config.toml
n_experts = 64
moe_layers = [0, 1, 2, 3, 4, 5, 6, 7, 8, 9, 10, 11, 12, 13]
lr_router = 0.00121
parallel_block = false
beta1 = 0.95
warmup_steps = 200
batch_tokens = 131072
Below are experts of layer 10 (counted from 0) of a mixture-of-experts language model. Rows are named router (the router's row for the expert), gate (a neuron's input weights, with its number), up (a neuron's input weights, with its number) and show model dimensions 128-191. Each number is 500 + 40 x the weight over its row's rms, rounded and kept within 0 to 999. Numbers have three digits each.
Before each expert's rows: a language model's description of what the expert responds to. This comes from a sample of Wikipedia text that the model never trained on.

# expert 59
What it handles: Word pieces like ap, op, oc, ac, reg inside words and names, such as Daphne, Soap, regent, puppets.
router:500495516526562514508482516550523492519461509561506506475459546508503483491523522472516541494512559494497509435646536494552538507506515449428455551488572528541541496483546500451545524457495510
gate0:557510529491505503544469505454503534490485507462509455516447489485524466467497506513478458517445541512501521536550466487467492511467492516426580502524488545508480507516586445488486483531406539
up0:491586454512471518458509509557501491491529526420565545493489545473495485443470550478468462548547451525493519508542552497528442511402470448480486536469519479519579480524467549492544492534502457
gate1:545455530573536498441508525468574453411437552491499491534520504479439494403541480491529523451484486526526452466547491462504473494468504518495458482529566516546507531494557582550544447577456518
up1:526571491536497510528497520474526516546409498504457521538502498474482510511502521485484481535518483549469544374613579465474445527511453490525587511525454507441503527462523515533500478544475497
gate2:419543508505471498478482498506514515593501465451487551431512492515463512480520512516454571470531550601546463487486510432507526399516508484519536524571445498548440544452465520580481552461529504
up2:503553487570517498460457504454492493545491450530487460513484503505478552457491483544497466545558465456434476451510562573481436508495446511578493505467496481539505571486556497493561481511572530
gate3:534425528446525481403592493492525446480531513541550537550576467487548517542539537513503500469464482537530456553486436486545478465507576516491512507508539488492561493577499510553535460482464486
up3:505572556545468541501496405530496533562582544483460521504547425471530561474523495490526460463456529539513496496530436453554489425485469549477567537504502509536433416511568563495522452454508479
gate4:524448429589574550552498517511519542560425465546541506517496473461471535469489494479500574423477523516412481509432520457469505511532600530528459473455514476474606475465565535437614513421468481
up4:480505439469547494524462474544595480507431452466475512486447487452512532509474572515547502485535444450560471461564539522513486522478503433477521551594571486480551481530587423469488545482532481
gate5:500509519523460545470486465579453483478476479486477509448493444525452439538537468454561556509550480448458518487513514538469513513494517617519459526427489491491437512501441508573435587529504515
up5:508509485540512475538461462402519510492470499518463511510482497504471504517468509565425517519478560513476530526441460472509504477474490458486487483421482576462520500521478490440537550523409473
gate6:599510491496493471491499486512490489514545518537519484495467453556500430437537565444524439530546547439488456463480472460516461499479477501552496490491474511519516549569476571439473455513559524
up6:560474513585528550498544504468486484483508457508547537534581456505442447467475439538501480476532406472410498587524439489452517513467483535508543543468508529554512524511416536508453565473548504
gate7:489486526479561473486548502522534586497469553508512461491558444502443459524575546514542545480485517459483471422498557524447564436529501511514553570478564492547471468485542483504506504486486494
up7:531508554599532491521517540448579469465472460527476514477465520532423445491480475500502496472486587489548508439508530431543481526486502499492536527523535430453501459507491543495496546526431487
gate8:461496460432515482476561557543548437491501414551510555528481543455545488501468508575483423544483478499566492483479474499495473373465489522458447435457509558437558450434466462481541458459504554
up8:537502533584467511433540482460456516547505523519512593486477560473474516492521521500420519499409521542524532500531468507602468529488457418442492445536514586479462507503503489588472515483476522
gate9:471448530492528502532546491533523449512484461503472446500509546544481438484532477525521510497481513525517538484448495501472549416429482518515474511562486556493556474544544487484454413525571480
up9:538522456528541444517492489432474604519457548590469479480435549507394495472630511525441430549507496484518486498568537480448467531529476485501457489508529537479514507495514548422490471453538419
gate10:455444589536528499514507536492517477430463467415561450447447502528506470528544475429519386457574543540510442471466525507519566430566504544454558529516536542553510529515538513539508456559423533
up10:471508531483501444518564488516560503501532416487504495533549533499503502548514543559469499472555502534473528512510480561485520486531450478505426460449489511488502479485458525516468510466469483
gate11:483514548568519510515470461462521473504477461538455443547556459517549463494502520502490449456482486521494493448513572522455477524483477536547505582499459482420503457509516565520489429479467517
up11:464499567459492504513532423518540529486528535480463492519444467550510494569447472499480460567475452403445441424474437555449547398501500481574410497503460469504466516471463462449488529504488494
gate12:439469450461481490477529511548526517552457447455457450523467489425465544452488539536484562556476531482503465521492486489483475529444534544569441469517440508471555523528447568542510527547442436
up12:554509540496487515449461469539455470466561527553471462492491514545487436519558410553411446465543494482491549518500552550493493483481494520457451479480434518485511499494531442530498474546514456
gate13:519481456496546454425503511520504437553546484540510483500530478434489506528533522548446501477460480563523501535494443523478494484435536511543504522523558522508569445478592519469537493581483566
up13:495512472503415532514434439469546525466550493545468533458493491517532561457477537530547488437482584544476563568570578391528457541482476453533553562600515511509463546539447523488450478544488445
gate14:561436514410471480489521471538528512528505566395482449480510485507495497471526515447479623552516554530525483475470467473512472466475561559470422533441555462547499476482499406519518533410563422
up14:424500475538506513437461438498531535465491498536519543535526449517483518490490470490511538448530518485499497503484451410471558485434494515525462560509513496507546454519533479461495542470437427
gate15:480506506487627427504512561424483456467461536558446496520502504539480494477500538498493506410453569496414473497529545503527421509470528527534422532541525425495499560512551537524540545470482401
up15:478530503518537548464552451501521477415552527493496496547475479556502474561505498527541463478565513492522549494512449501499545476468479527496536498552529547493457453457526488507472487429474527
gate16:534481561523515504496543588492524558492476452518529456470538494490375458449521490564470500476471493538534488543496535561431479554566530554470521468445551515556495539450470515512544451528519494
up16:417496500466492535469451527487556463394532480491509434493514460408507449443512522506443496584556472520480554445545583406514471482570497516492466523526490485513543519519530486598485523489532505
gate17:440508513458546459445509498530460491472496495483433540476592470486607501490480544422491516483496486520466506491452535478506455540471557501423517575545468527552496510554518518511528475542465549
up17:500497538470460509447515501489583398558506547523565491440537463472490535559577527528529452529545591518524464455507543450428403495459521529456443498445448462494503567516582545512495434484545511
gate18:533477397428447534524363445513570478590429551532502498462563487474543495505523501505489514545562467521501484478535488434527598424466562451535542460490515498434506524577582438477471546480455466
up18:489580517539450482493479527515537441513425463503517534494495514518519479502550586530515531453470548488489428501530600509541557545512469525356473537517544577539459440504470501460504507489476560
gate19:509528530506496489563468414470538493474492567502587462480537583509504511521483475459520481444558488491507536549495490508532496522516446501490511456464539548437496476467538503451519475451547487
up19:547489542524432447428584497521561487548512435485478469424491552464504458564542543499508470482459473554503494517466464514553496518444486513500585440555601484494543446487471504438513618528497520
gate20:482454455563541544482480439452480498514566598532528485482611471498487540485553502484494454432467405546515498568468506468459500531489494528522463597485465539522460495554521461505550478491482542
up20:437433489460463462531552557467500501510505501548496504497542575540529495513499495518554450497437490587513493509460450506481483453448404506509491516492492477498540449563487444444484503521475503
gate21:489442465422482537501527419571547514422454525481455454495456521536468459516487464458521517537475476513510458513516569483557493501477574547525449507488499476546484562470539505594473489485474491
up21:528499593545519477512530561506482428539489417480510533490519522524489532498499477478423508492537539541504531481431544490590546462492493501557482484524474510487535497547510462482479510507446464
gate22:483453585491477469530524483548497495554515473486516548509529552441577498489500465492510580533553502473491462468428530469527566437429478539486512488462413469481539488443582518477469454512494462
up22:540530500541487424510478464472411489585485461519471457493485555493536475523580521462475536543514543541487521549504517461517592470458507501482576494447515544466491529479465451488525472516458497
gate23:516527455485458498554475514511447456480473435480528498509537453462495472517543536509443423493507481593499481414525447494543515507476539560501473488472519490470450437451543522496520537438523548
up23:517503487499438417423472507542517578429537485544551434563457590470507499464508534521406586505439459480535485480425546521482436516544488496563524489518539483499479427553470522544513521419543474
gate24:516569562489559508546444504532451478542489541477553482522510472595518499510490494493536496455513582525507460522482491495452499460421384486435523501472554471536542494505514520516478537513509480
up24:582516507572480470471526564453466537528521488475489459466519590559476520467513521487550496495515484444494491547500487564501465507513487491525482539533558512437447451415547504503445487528451574
gate25:434477477432535489518568460512501523501490539507495495556481542540573542516480499523568547492486451579513463491533484533499512551476511533493495513487511534474473519567467527516570513511418523
up25:473546524520516581525612482452583445510459510483456572493499492485438462560459466557473477435542521487532518504493519499486536520508457540482448464452514434470552544502520474478514577473498515
gate26:514568503500501464507544508567504478490404508516553451510505536485553545496511516508495516455494506535544531481519473483522480557556490506433501511443542498513445501449536493479469534524535488
up26:509483482506595534462513525474475594567476493504451529577462488518468570456532578453556552455535456566426481564475561509575548477486497523527520508471508441543532468497489526482531556552562532
gate27:542454507483481522568466433538533463540542497473510455524503538453454530506554496491478516512446520494561523448508509500536526485517396517507473475511520532524521528471504534502513511524483475
up27:500477462556572554513470572538516548514483537510543534496468476460537541571472519506529503489584436509444548534495469552425505452547502505452583496524485544463450456514501487520515540515510457
gate28:559479535504513500490454558422502518586495491526459499453456542527496457469529513543463462495490488489402469522565496527461481479537494478451487453536557562525468491512527512521599444490470528
up28:432440524542476542418483427469486519482481531489485528478475452483469539560521546443472410457496494435413565495374523494517481475619471492477482506511474445557472459462543576484463493522568524
gate29:437571410493496462463544479578484489516472525481534562518436501538454506505549444499480447500465485523502474499554495497486523525567498505519446508528520562566468538466505441494529516458574490
up29:481516527487505446516520488480518476542597448536515498515407500484491466555528519485495450485526541501478523487466521511558504577525485452443517485549520458491557448547527553447515535530479486
gate30:507467539456521506546559490487488537493526472477521521502436460520550551573492544525500541528557522478443595504517510504451447444518489494424502478517487572525548525474478469480459495465481509
up30:428480544447523502467571584538583527446507433533583463399550510515475574487451543497533521557530528436501457513464479450564459567509595465519535478474449452514488514509537490567488464490448533
gate31:535482529522559451501393523524549435508483422511479520485574548484507464478514472485513494456540550536516525455468505401543470471462522567506554476494478472550455517523584497397473511488549550
up31:475498510544510510491464493510465527455515500466483503504470527464525438481373476553477532513435561524504476464481446460479515500520553497573477458416511527495510527541476557449448478512547508
gate32:557509530499506485483565578494489483501449484511510468517468442456493514497518488549472544496495478539528485517456549572472464528558493499538478511414494477542493519537438573509481454511502550
up32:538493426505518434592561436480537441512481501421497502515519518531491570443550491527529470509504466453475465526547527610513478571488569482512534515505479540507470519537467562503568489500526519
gate33:456555508479495550552522496482483514523484464476462463526488557508467514490573512499445546438544501477565455553472597538487532427557513573512531541462493526520470499476543519510479580485529481
up33:526498459553452526489497510453474418481500507471484501438474522428556542542450482574435401421479534500448517529434494555470474454439483545467550469553577559524471472504540531490438503501483485
gate34:507495451477553539503490453490459527523479546496474532482508426477515564515493507489571517470480529450505497547575433474474559454503454528525443526535414503492487504513540447478450406432468496
up34:617463428483547502453427447539522504526517518484551528501539524480458460444574408510516492525531549530578461543437462465579511491496467498534511446463497484509553464554490451491494519523512542
gate35:514527484505491507527505506452453512526472510502512498466543436482543545483503527456538507525572515481471425429529460460518497488530494504512485487430532548522480492457559527546489518505548507
up35:470548530528515467481530469496536517474551540549528486584465473490476514518533410496498578562474462462497485493477397433554509504485514485545488506507537492501493455546489496504485523546520474
gate36:530504470539496516506470547493489500546500540508479584545497524524518505458520565408480540551516553519538511514567512495447522433432481467533476426537496577516545429492495454434381483429504484
up36:486558597505422575534564466476537499510506497453519495425501554480485461469568498492442535533502443526581498524506408501472554511486492475512487545527529488494458509513514472467538541486482478
gate37:566533485489505485491470543479436525530433557507531471524472469526543482433505502559558530557524434554494463549500464515526576503509503509590504547441449525522551511548478500531493558493524479
up37:548440502505487530476537555510492529491539506466486493535516534535443481529476481498516502464517468536388473542525515432539540495440536464455543495452491514554510507493511546501530468530502504
gate38:450503497493586529505571536534559522513506470462524475531505441528486466473505521528497468457538596522503475511552489451511523507456482499453443481516503519531469576536470410503456516463486452
up38:544558500465574552561522529470487478466526531489495460485473517569501489447439444461471477507539469476433466514516601499545539477573463465525461492519512505435522524466473478516511458462537447
gate39:390471514517474469544601482459511497573520473527464514533462471503419503484474549508509550454542518481464424517481535444519488481418481445589456516517447497489494503517535560495541458529515482
up39:482507501590527487513546448578410479513489511509484506479451526450493586521485491438532528479419462512502544578555535460505482582572431490523539488490482523512545519501526449483499444532554471
gate40:510527533494515455520501546449507477523530497525480471483473489552509468468499552506475562551517520549466487481471525571495500545458516507511449444471552502491509454473468499496502576482503465
up40:439478533481504460504419523505544409491516477494509489483431523419423522501485503477474494470579455471514466492535464477425455491543491480466511555508500434384495521544503524537519538476534560
gate41:524493450465496483495517442510476552559460486572475533480530524462455465497489446582432505494532452515446482533546404589603519438443428432532528529518462554502571504608522576589514525406413452
up41:480445449521441459460495454445517490552511547503497520481509454473566481460495510489468516483430479410497556546487449480501553429566477488494503496540504512524494484487485460465483506549511442
gate42:512487536483607415478447496463498475494552563590453502510516505484521494478490464494579471544553504418477483419539430491498430506484545523527550515465468534537530513471519570470467538452508533
up42:500485470549470477518546561463574497516406475475511448460446554480442511433530475488536500432411495511536429527462502493500536431539479441501522514483455472528468485522450427495586496440502451
gate43:436445488529473537535573491525503473547487476507443510446548456468521563490465519563560516453461499543482497446512487451505496521511545465443476537577533517535462520472514522503541492457526604
up43:458499448505484526516528466474472566524453454493407468462562478545513446517516515468440522425514519511433613429501526485496525422511592483481496440507540522465456491491460483451457505543480412
gate44:531529434456474439489456481528517562549486495519553465554576482470503443502534535497500607538479441505445451487548545515489507500522527552520439471500564458472506554527494530505552513484499532
up44:520512539594521584498430529522471522532545515525486520493405471520477450495498510458457543482531483496449473439455547556506469475490523428579344543511531599510502460506486463411482554476503510
gate45:438366463479548489473467555491535434478525534430504447467456466450533499531439523453494434540501532498530437445488443521471441463489536464520494536493515535540522505466448511563502535511472546
up45:530533586541615488438495553462486505458522443515505515444466473487554451474509526472475450544501456453529507552498517524436512485445510482495431478506530486452508534530511547522579504502531517
gate46:501488465512532493508489408526519508439517536476522463535533521553501521528539441512496470489551485547471468419535475508479582435508464535480456470516521489484477485528538472464499527486500453
up46:450465518502540395482498506534625510524459532446474486453482432538490506513520503449447521495563489531490515541540456530458524569508557480503405417541501484551509528456475545589477462434543440
gate47:479541547580605478556537523497535487498434511489553537459575509477494448502557516504527520508483464492529412377439506523571523548522558521479509505476547376580543548504505494476463472421458530
up47:455570507474487428444551527435566515533509499551533523525547474440567570429595550482479462492471444462461461473391565524521544461481500513579448407440539455465536503515508475442551495458523551
gate48:511494562506550496461462503501479542485414452476442498505544520529541469448530447407479583576534468500538517456600577579500461450504559532484478457489478466550481528474452490488527546500467497
up48:524498517459544449397441561531523561490511515570574515503490438557496471462472504538498542522486513492448497518613481528537429488556511488426498422453519501431480484464546501467459528454497489
gate49:404585559518548469489441534462492499453538535493576509517513508513535503502525518511460555480456523544510568483562500395428497508476541478518517518478528457501508516496532463498454483495456457
up49:465498486490360496448440432532429424512551494478481542448521478437555474481550473468499512567435517474494493529486514536518485491426506447516462474513514579519439486449557502501529508530475525
gate50:518450500456488472509452470449511490465527521485554474512556535476392402541500534536533551480541552587475442543470501493442452476502507494461486503492533616571509536520488470590425477518539461
up50:536489507476511468525455527489554489507551538473398527454505502478525519537542480513522506522464436494483503505481469514506493483514509496485478487481519493557471477538505529486507554512418469
gate51:495476516493522501551552537538617533508500549503509512545496547538502514489510470470454486508522556449462508503491439489526437569469488429493494498423503533489452478466459577522522549550495528
up51:459502515506501525458446440456506479508463542508429577469409481510519383458532525580611521496555471505520497501436448476477504443546486529487487540466459519540508512495495510507490452480467461
gate52:489547624577452514520471499492497445521505509450492485537558535481473493514395514501534481469468460457448425546563469493582558516560458541408511488462509438533502501461501506569440472524523464
up52:540520449505465497459484474498462508553487450482536517508459528559523543409552510523468518527489519504520471471471551502467456544507473517541499448574557453444595477441507538525523497491448578
gate53:569485432474484406414455481471493515443515597452570518491399537520459505541496586500539462554464541481543509527506537441496549460526505521492543576540471458498491495412458513513519488492514455
up53:513497566478536570493479556494514515478468443475511520524540561469452496537474510512412545492543501466475434460486513532404489479381543511553426570518527494524505478480500493457412501466456543
gate54:501508481505510438459450484576432465512459592548543516535535479476482479525511519501507535523492441391450440506509506499423448529498466454505515473488523495550511483503485523516487524484545526
up54:563499453494484487508458505464542483535525480448492492465495460508468431486457537475484470537471453438488455534476484508502507484473542541559492521518391500541547525495482456565551538503484533
gate55:472428444500539542462573513514508441479509508543538533571576544465511553522522496566435476452444455440483539456531508493554481518495453461518539481494478483469535471504514544523544520448550552
up55:503490496501468505444492483451470507489432424494526477551475448485507528496491478510406430453421469541576453537456454543541537533527497584460501475438503455484514500495544484440476470445402434
gate56:500519576481451460437485538485428487439426489511476497488483428443503496498504540496503516483532485560538449471524518531525461513500519555473473506585506500492487552550468528473508481551468521
up56:504545491452494481416441485509536503509592535470543497585438603515561530518478549493518553525417595490524480523506466466432550465531500506535430552510487528447510462455549524456549555497479495
gate57:463506606482549475455421489469520455513538486471501429459394488529506490475582521449548526503502486529456496507533459471458530476539428497516527450538548529493465468476502472474517481550552468
up57:466560537528479485462530495503523511511517467548531551468468489456517510527525479500546489480509583563529550453507572432560514484526462476520471530417529502493488524468491535514425489478527543
gate58:534430459480511469482407542548462497492438526465552532500540505526471524492470511554447451493523577547534539493498491476520518492507531452475514509447481479495529472465464512544534483432482564
up58:507443472467418533511461510448465552498471531489445536474545509532458423490556503539459507491461454486546476468485485518465442496542475486471488542502476490600530490455441498562518430499441488
gate59:480543550511515503477443524572469521487589553526460495498445496571505505480543540497489523556424496482572550476517503605484573588456531502441496537441509496477463471511479471425448485543490518
up59:520508545457487476559433512540508448547517441483502489438501569420534470542488526470448596529605489563528485494541457518496490531555481460445502472517565529459534500512500470546489479498578419
gate60:489507539468527449506535459548508453464578536491449543521505509562488487459503545513454534494504556533548498488593470489527489446463531491502468538530500481499512476470477439472477518523498482
up60:421552528566452510561532486566449512549574467544505460509475528455549519517489496502440516496463469457453485450540442567519450502417518445483488494434496545480481520496470482556492481550488529
gate61:444510560462461453458565494436570550505476459434436473505551439536484527473505533464523485434534442588520438464503524526558516457527538477449456466580521483501448498577527533456417436437479513
up61:486484436502483530529554508500563512491416528507485487526518482468554572440463565477502450496607537552501506574435515559501513563526489500487460559574506462511468507510462558479501459569471496
gate62:503553496502494498469519475493527510555503466491528519558498462563449510462479548517486439521466503547592459505461467497463544489503491421510461486481478497498492485517449488532448465543521513
up62:486421542491458553526512537529557440483533580486476450577491455456549522493489508568511532531529477508465512543464479411552487521501529534459531472467459441460557444475534495564482452493503570
gate63:500482556499555575545529464508521494561576525557456514518470515525523482518535467507447524400554517479457435514503589504510531517539505496483496539513451480542551518504462504457479487513421558
up63:529471511467460476475428480550522460517548502445461422506467447528494476478543485481486537500533520560515553511489591508513456464444497547510517467503516497463534454552575438511412423503542432